Weights of a small mixture-of-experts language model, trained from scratch on English Wikipedia.
Size: 13 layers, width 320, 67.4M parameters.
Experts: 80 experts in each of 11 layers, 8 picks a token, a sigmoid router.
Training: a variant of Adam for the experts, 1816M tokens, 13855 steps.
Below are experts of layer 9 (counted from 0) of a mixture-of-experts language model. Rows are named router (the router's row for the expert), gate (a neuron's input weights, with its number), up (a neuron's input weights, with its number), down (a neuron's output weights, with its number) and show model dimensions 80-159. Each number is 500 + 25 x the weight over its row's rms, rounded and kept within 0 to 999. Numbers have three digits each.
Before each expert's rows: "comes after" lists some tokens at least twice as common just before its tokens as in all text; "raises" lists some tokens whose logits its average output raises strongly, later layers aside. This comes from a sample of Wikipedia text that the model never trained on. Tokens count by the router's weight.

# expert 64
comes after: "of ", ". ", "'", "in ", "to ", "for "
raises: "last ", "final ", "same ", "entire ", "latter "
router:522488503457474477495455475445513495541509516494520497504485526493479506511477518482532495485478497496510502524494476462502519492516524521496534523478504557531490516521504486493498547469483508496498506490516475481441480483506453540527499459
gate0:505529453492512541507559514537552516496459539432511495543508521495462502531518503436515440467528538500506538524528514494509532516502512500488555459509474473504472512458508475490461528483478507485483462507500533491457498540529504533494499481
up0:512487523512501501497479473460485487504521461519463498488521496480530500497512498492470529489471500425506472541451513527487519502510507511484487529504497534474510498505475513525483477498523511482503484499516486502533518439534480465489532486
down0:542494533527501507473533531508490508499499491467492518503505508501513510502496506522499487525515494479528548514482462510530546502513496513463529468477460559474568514510465539533516485488541520485516492513459523478440465467457497493477500511
gate1:515455474475500486492457515560511482518427506509522516510513516484503522471500515471491518515468469534445449493489513485519488435487483499476543510551470517496503498463466549505462471523505484490512517516474509479456487509555483493529524526
up1:491499498472510521539505490520468493452490515516512453465514423446568523491469546490468535532514480505524520508505449509495519445496482460527511504458469496498554492512502512460472463512535481540484528485460503457475463529524506526504506518
down1:470500513467520452511491512492544519490497479498509504501509527488450481520509534466494449443481534490477487487527543525532498538484497520453474445502550494491497408501498490519479474496525507488525528492534546510513549475506457532474505508
gate2:473500505499493422471501478512540496509502528488512483504500484493440487474454493499473486474489515497472506507511522528472472521527497510493503472496524545533526526501546478495538442462449499477486525456494502522465487505530502492477505512
up2:461496523503452479493469495464489507452509507514514492488493502524473549488513552513518496534502494531541492472455484492495493510536535521471495543478493518556532499537495516492545490509519472528531520491531517419491506481521466485507503516
down2:519512529465535471560508493559500513486491512494470498556512490487510499478457485495505474477504478483461512447494472515486520568500535480542515483521489516502488517508548509507498475491447545502492494483513507536527469484494491503535450467
gate3:484486539470503549510529517497482464515485484491524521480544465525530457508431444463536481505514530502482503519491495457561509504496499517482547489527493486478526502454509502527557521524513494463472536510498515512535500488495494505513473509
up3:502505501517465470510512522515467512445514527451504492466488483496528507533526527473534499523504460493462472454512481535494539502474539499482493493525473540528494502497491489537540517494490478497530505489521555460511524507477484508537450521
down3:528495543503481519462525516527506492519512513523486480516477502499490493484491448532480503460500526464517483498510505497520534524493479505490489474495503469531508557494509562487527484519475476518497491454525512548546531513531576487495496481
gate4:435512467515531513506488472517497508501475526502477490455570555459478484506487534496451494496467519499516496454490436487497500532551523524536519508477532543545501530453506511529519496536549511520504528492533528494501473515552476476489510481
up4:509485529502482463544517497482537526503543475496516505518502541458484520461525474514502510485503430493499512530512510535497536499472521514475532530520466517542479524520484541513480441460528468453491504503486511527501507483469512542486458533
down4:471477478469515472493500499498499493490474530491529527508535522505511496520527509515510480496464501494425539498481506496507505504495525532518515484467544541488461493546485487464493516528525491503504535481479503495498425453504435491499510517
gate5:511469501494504474477530549492474554481498488500492520539485480499455487507528477516534464548484509479530482528483516501518499522482470479486458515508486505501461485454461514516508493461485485466501509533494493544475480495459477506523506514
up5:562473483538514498472504437509484511516547543537525453497519461528493478515460474524514477499494490479489469497522475512467468519494489457496478545452497493512478494509488481475519490532503513526495485452523502480510504484525508480502471483
down5:441503467527505458472470472509491499515493486522520489500432513519536479507483548507480461498499547514508485556478485505521558477478452497512495497498486499476491492542519482492483500502522533539516523534493496517480489529472473541486523537
gate6:470522506486479539484544491501501518504481525516471526508504512504519510528488533472497492464492489517494516530521471455445480535484483491549499505517504496448515479482473474475474486499471487542503552526507482504502467505512464491491480498
up6:514489496518497485459432532533517447475539496497493505460458513457459435475420513531477520544508479484520510468557506466505513511475488473507495468506491476494515507502499493516508504518463488529469494471495500487475502490464491484512532502
down6:490478519462526484538528463520478541485505482455520519452489455500513541509532482457476503441497481532517457489470476512553523490517516531496517521470536507523505484531547499483502473479519524480485496499483494515526516479487532545505468484
gate7:493500545486493509544509512518463488469500501477464490530497493495532505523481482518486487468502483530492501497476512426529504468492522529482519531490501496511460509479460497524512541465547500508468493514508497556538525498518555519522535471
up7:514467480508537538477464557529523513526521494498473500488506457499481493516507475484516470536483521446520521517498500487481469513497551468489516524478527474506504505533507517494527539465477492517528475519472502479467513532541484524463530525
down7:489483489529502490505514532478506522496462479501488469493500481510529494513516505492491467518504517501475470501520482546472467513493508478486521515500544484497528522496550521454509509507518533511532473488501478514540523510482528524498508495
gate8:505492517511480502539533532476521536461508487491499453491490487496489500489538492477517523544505496475526516534453448471476471467549439511490473499496482479499515492512553532441504522526539503548501505511508465501470467489493520510472504506
up8:514506505507517549499519529480500503461500479528502494475511491491510482520518499510509546484507512478456525485532451439476463487487506489460493516452494463462520500532488495485518520477524478545538477514527479456453477511475499509503479483
down8:499497529506430502536472532518510481504502507476495528471509483508512486512522534490485526512508483485474548491533481498472503469538500450498498495502547495502461482517505503496518517517513502500467482531475501516480482485494483547502506492
gate9:499515459520481482481515503498517495475491499525504513497496517458457531441479497569518541549527534529488513465479509476488495511510459488517529495496528503434526502532549527467461481512477502522519468503519489468478522473463542517460484500
up9:549502551515490485503501539486505509534501503481504491505496516523460514538493522511494478492463492486491476517523510535487523496495531520500521528514495496550421514475468454485506507489495501489472506475512537494517527514523445516528496509
down9:517489447472529532494499489469514472481515515486476490485495529469508507488524481495527490481475470478516499509500513500525482495486474497503501493537511511542512577496505480507493480531504492504480467498523505492440519492499470478501474490
gate10:484506526473509478487549490499513524505514507486505448527477514519511425536526490517443475470516520537505504462533480472518518479501481497468521467504478459518519486545471462548454496501500511503559542484488485485506483507541478540480497491
up10:462503507491547501500527486490509508507536510506514499541512511473515502469495524488471484489533521476527476485483459521514517452455532514474487472508521494442460499457485515508506523555499472462482511487500493495502536505448494489526463502
down10:513516479468480509488505510519490464508489462526473528442487509503440551482488501525489524440541509511511502512520491506536532509528498491510508534508507489537466462514498461485487530517512492487462539468489501495508519488516562541523568481
gate11:563482522508492481461504500515495489501540496490487485510519508474499513500520484523528503544477466478512519549526477476489530516519467491471484481503500517498499506486474486503526487456487501516528528489479489475488504486484477448485520472
up11:486489474507474463510497469507500515537501450466472510515489497499472504511446496527512507449493516474473525500498482515447466502511486537500510494514476465517454496479540498470506527519494504476503524532526506521533523494510524476521489503
down11:505495527472502542492493498476505499470520473530492448515486466440484518513476553461511495524504502500539465515526555475496528484534505529466498507487505522456457606493496524495493475536469488538497471458517535498494506535494504505495519454
gate12:526510470493506497556556511506529474501519484508507468474494505541465437463524475543446528493526494512512452504500507470483497502527425507513459482506529514499490498501470495529510510494474511514520515516517487525549495558540496520461536452
up12:491479452507497516508532518499513511493511514534485504502527517528529511505523530479475507521472535513522496507505580512504482517499525528528484488476485529457511503504528483522477497468499554508440512466524503554499462539464490504490519501
down12:497528503516532555514485492501501463545497464484517487517484544467507481534496460525484493516532463506460471480500482488508525527487497496502517481524539515512497500533482475524481450504505524494516485522491495490520521488528505459462483517
gate13:490508532519525508571496502491509500456490512494464514483486505463488476520496559507500496483508573520535476497479539510514479502500514436460506517522538475506502486519519527503515492552497437449477460515501504477458505485449494472499471527
up13:483486426531482485492482491529525474561487505485518486502497518543515498446525475491498511439459454519481478510510498509495505507530504527504525471458474490514524519466551499518490517483483517516469497484491527519526490517509458496507503500
down13:516492487500507484462483531499519505538463510467481479489500495463475475465451486505503510512446514517528496525453457490537549519509521454539463526516542433498546543515531533525535539485498469483472505514493523499514570488479551504476481530
gate14:470516506512519504458525449484487470526465546493516515505534481539517535532469541504496502517483540505468438476547541533496494504505507478512491497469456530523517504514494513483503462504490513499514472479480529500472464479491485433475536490
up14:473522510539515453525523477496526504485512483530524558529429479493481464464528460520502484523507527515484495509485506489491573499472476482505528487536493532485459495476500474532504565527499483440524468493531511443532506509519516513473533494
down14:483540495505511550517463487486482481494497544505469504521545503475462500465493490530490498460497458514460534483518540498517486490547510507490485491537484545546527528516485502450501543476483517478445452500503441496492516520488505481480519526
gate15:506460547492515477503478471483538504531481503542522513482536528510507487524485493453498490497513510489515547537528475524524512501534509508486522509521515484479483490486459480493508506471552490556502536474501537523487573474553485509507465523
up15:457529451506527519517474515518505482504473491544552489466537488457448526492508504483511537529507515502529466530485495467519510480492473489486514469515493505460470504538493468520532474578564477527486488514516509538520491500515491554526489509
down15:508488482505513472529533507500476519503515490507490468491509494487509512525506498507513491496506474525521504490515501548473520509502496520491462529511544479478486459453475543451511485469503530475535493439462507477512512505482477488432486541
gate16:516486533497462494543485504481503488494500506478543524477479536508539494494485518468492496505503520514503540514462467484486545496514493496511512495544478496521525509530529467510479534521515479513452515529530471520525506511525500482484489534
up16:512509479511475488464481544490519519487488511486473550481473522546514531512446467530479476544472524516524479547521464494496551512487502504516505516497533523521518491539499476486461508469506489507489507506472493497445499486506498502500476442
down16:490484510518524531466500473524479498501503474515502460526521533500515503487485513508498514533508464534466464500493519466513514498458433450486507497521486517511529562509501491531496500509481488485509525488496514464513515533492531475506500525
gate17:467493469489501474507492512520520491518529504525528483490519535535476516485523509466435492493509485523485476540509480472512511478477468545493500533521495488476531493512452504538467495504498493490514518490456484494533482478532491496508477491
up17:500515527510546519528554516484515534510504497503471507492501497503493469453488517489491494460439492528473488465496532492558492483505464516501511495509481495510510508468496470540476489496471535455523498482539478520507526548442487541535509482
down17:494503508549439501536464473528470470492486497525467429550492511481488491537468527519508500510523507492557486492500510529464522516472535543517501504543528516488505500489531494547500510506496513524500498563511502503529472534502482498482477524
gate18:539542517473521505465502503529543513470516522498483545515496530497492492499533503460523506507469517518506467528537466442473498490480478448483506512506498507478487474528487514511520533474522510488491526510490495498456531469522499506510473490
up18:488464497517526484510535507487498519462478491483492522496481515531457527471502562536514537512503485481473485479530515486483489487519512483494514517471543494520472516448498512495506530483500495500534522490510522478474504494539497512539518498
down18:542530538496485527503514512519529484504532493485504522506501481458514510495473471450521496559497496466531476481522537475517497498524484514496530491485414467515459435496543491495558514481517503515465477522510507517470549497473436538486518488
gate19:518486528499496504529458536498521470495489506520517462498521492474503531438518535480512526495507502562476570529506463498539507480521501490561489468550524492498485503493469506477433491515523532544471480492502520469494539495506497504512493473
up19:510480457469492506466491536464530533508530525510481509503502470495507465498529457511505500458502567507504470497468508511443519464479508481493510493500524522528477509475541506497503478476507497480441457497483491459514503498522498459530464489
down19:512507502491501493503529506487475510518517471480471497439486494489492542459468437519504509491486483484514538524505517485506516512526530520536490521540476488496489553488528475490485483493519521502478511509469499532510532494499492526503505494
gate20:494472454499537537527536524558472470502475522512473493483507512501502476497493433548482498485515513534504510473538515519487533485475488502486502454541470486508511513463486513491465496480517507519483513472474489471495471505453488530528485473
up20:498453475507486537470488544475480519514508480491481489482469531510518510479487521477491508467478518486494492497514518499512515491484491495514490486504534509470498485512479536481491474447473524484547516518431512501511485473506492515492484480
down20:510485518493481512503496474487509568489475513513502507503498490453463449479499532483549516476501513514510540489468521515505456489537496503521528502511527503495533487487513471516467557513516448497536529497480485553490509447556460460478458506
gate21:518537537510475505495472475479480489547533517493493513453511480520509515479502500491473486532530489463492509517501474542507449500505510509537497492482487490529510507525493491533470500542471483508503508503515490464521473472496510513516459493
up21:496454500505488509507481472474488512529527500475460501456493485487470529500487503444541485547496528519523538518515545556525507547492513498552499466522485535484519505507485487526472477460543534483460500500497512513507505507534476477459498497
down21:523485532450505545468551470504487460503546486494520499523497509523481531481477508534475520481488491487530470494502461493525550465527500512508463499489490453475470484448476510513533528517475459491506470541488482475499521489484510479522570526
gate22:494472518492508544487457482502462482521504504433503529499523471500483512488529527473485476526487501514536541478496505479541498455456531519512529494497504499423492496485513518555469513528479507493522483519500518533493499489465487517521556501
up22:478498474490526520512510539471472483479510509480511470478524510521507529458474503582460515507483459542491524449508487497511509494516477538515507452478495464438527492511463513475468487485493488490490524509520509489454507512472506518547429476
down22:470497537451474460471503505476478538530487485531501483491489490489486480503434490477537465466485520481528485508499480527500462496483544469498524518498516519574513435520474510558484482465473541520475500506462505507477522522499488520522515484
gate23:502517510502464534465498514489460522511511505494494518449509503506506472533510475473511482490482518507523476493495538554514493473510565510541514497493506554522515531528472500454474526550509504511469503488512511510500445468504488483490479515
up23:522498482485458522511478503490494534513474482498510490527467468526507524501508504496433493474484520525528496463491506551505462528514539484528507531502488535510459487490483483488512515523530498502497488526466507498433461487503491484425556519
down23:510482497460486503482490521466481474521557482483515477467463477472515533481472507498520460448523496459515436540487494513498496491487524483521528480517531498502476514519504515531457505542428508485506497487487463511502546502515550500523511504
gate24:478546551481546480482478468538471519528482522523493467512483500511509503520499496511513521468540482497476482517562504514564507514472499522496490509502488515492515495510461511518550492503531484465530477489468505490448508492538486513493500470
up24:485477517470497470540481515450514488540476512539483475492466505525496485472506539541527524491486488501515479519499488473497494519540539500517453522533507525549546498540502510499451522517492525480478511515489501481503517460480502510463478475
down24:532502525485485502517500453522518543475530531521507475504499482495514521488458468510461508502517500469472486510477479520511432454512485502531518507445499494503443396499513477530534459493510528491484496493508497521456475500520494528549507546
gate25:509457433515499519542469491443547523533489489506505499507463514471556460478525512488491541505489498475483523500483527472513471475492496462505503515550516489469513480502493492500483504489447510508499481463495481482517501490494488531529521546
up25:492513520497495494465513541491489529504498506523473521484507468525513470513544540531535463516554506535504493472510515473502515466479499504503513480529497520495480497520519513509553498484497446510472515560509500496468497491494507464539508484
down25:555490515535520527504504530514500535488529483492499499536504485465520495479532508497503504513502499474491514540469532479485492487506526464493529465506499544463516502520514518505508475478551504515557432456527505524502506520499505541484561534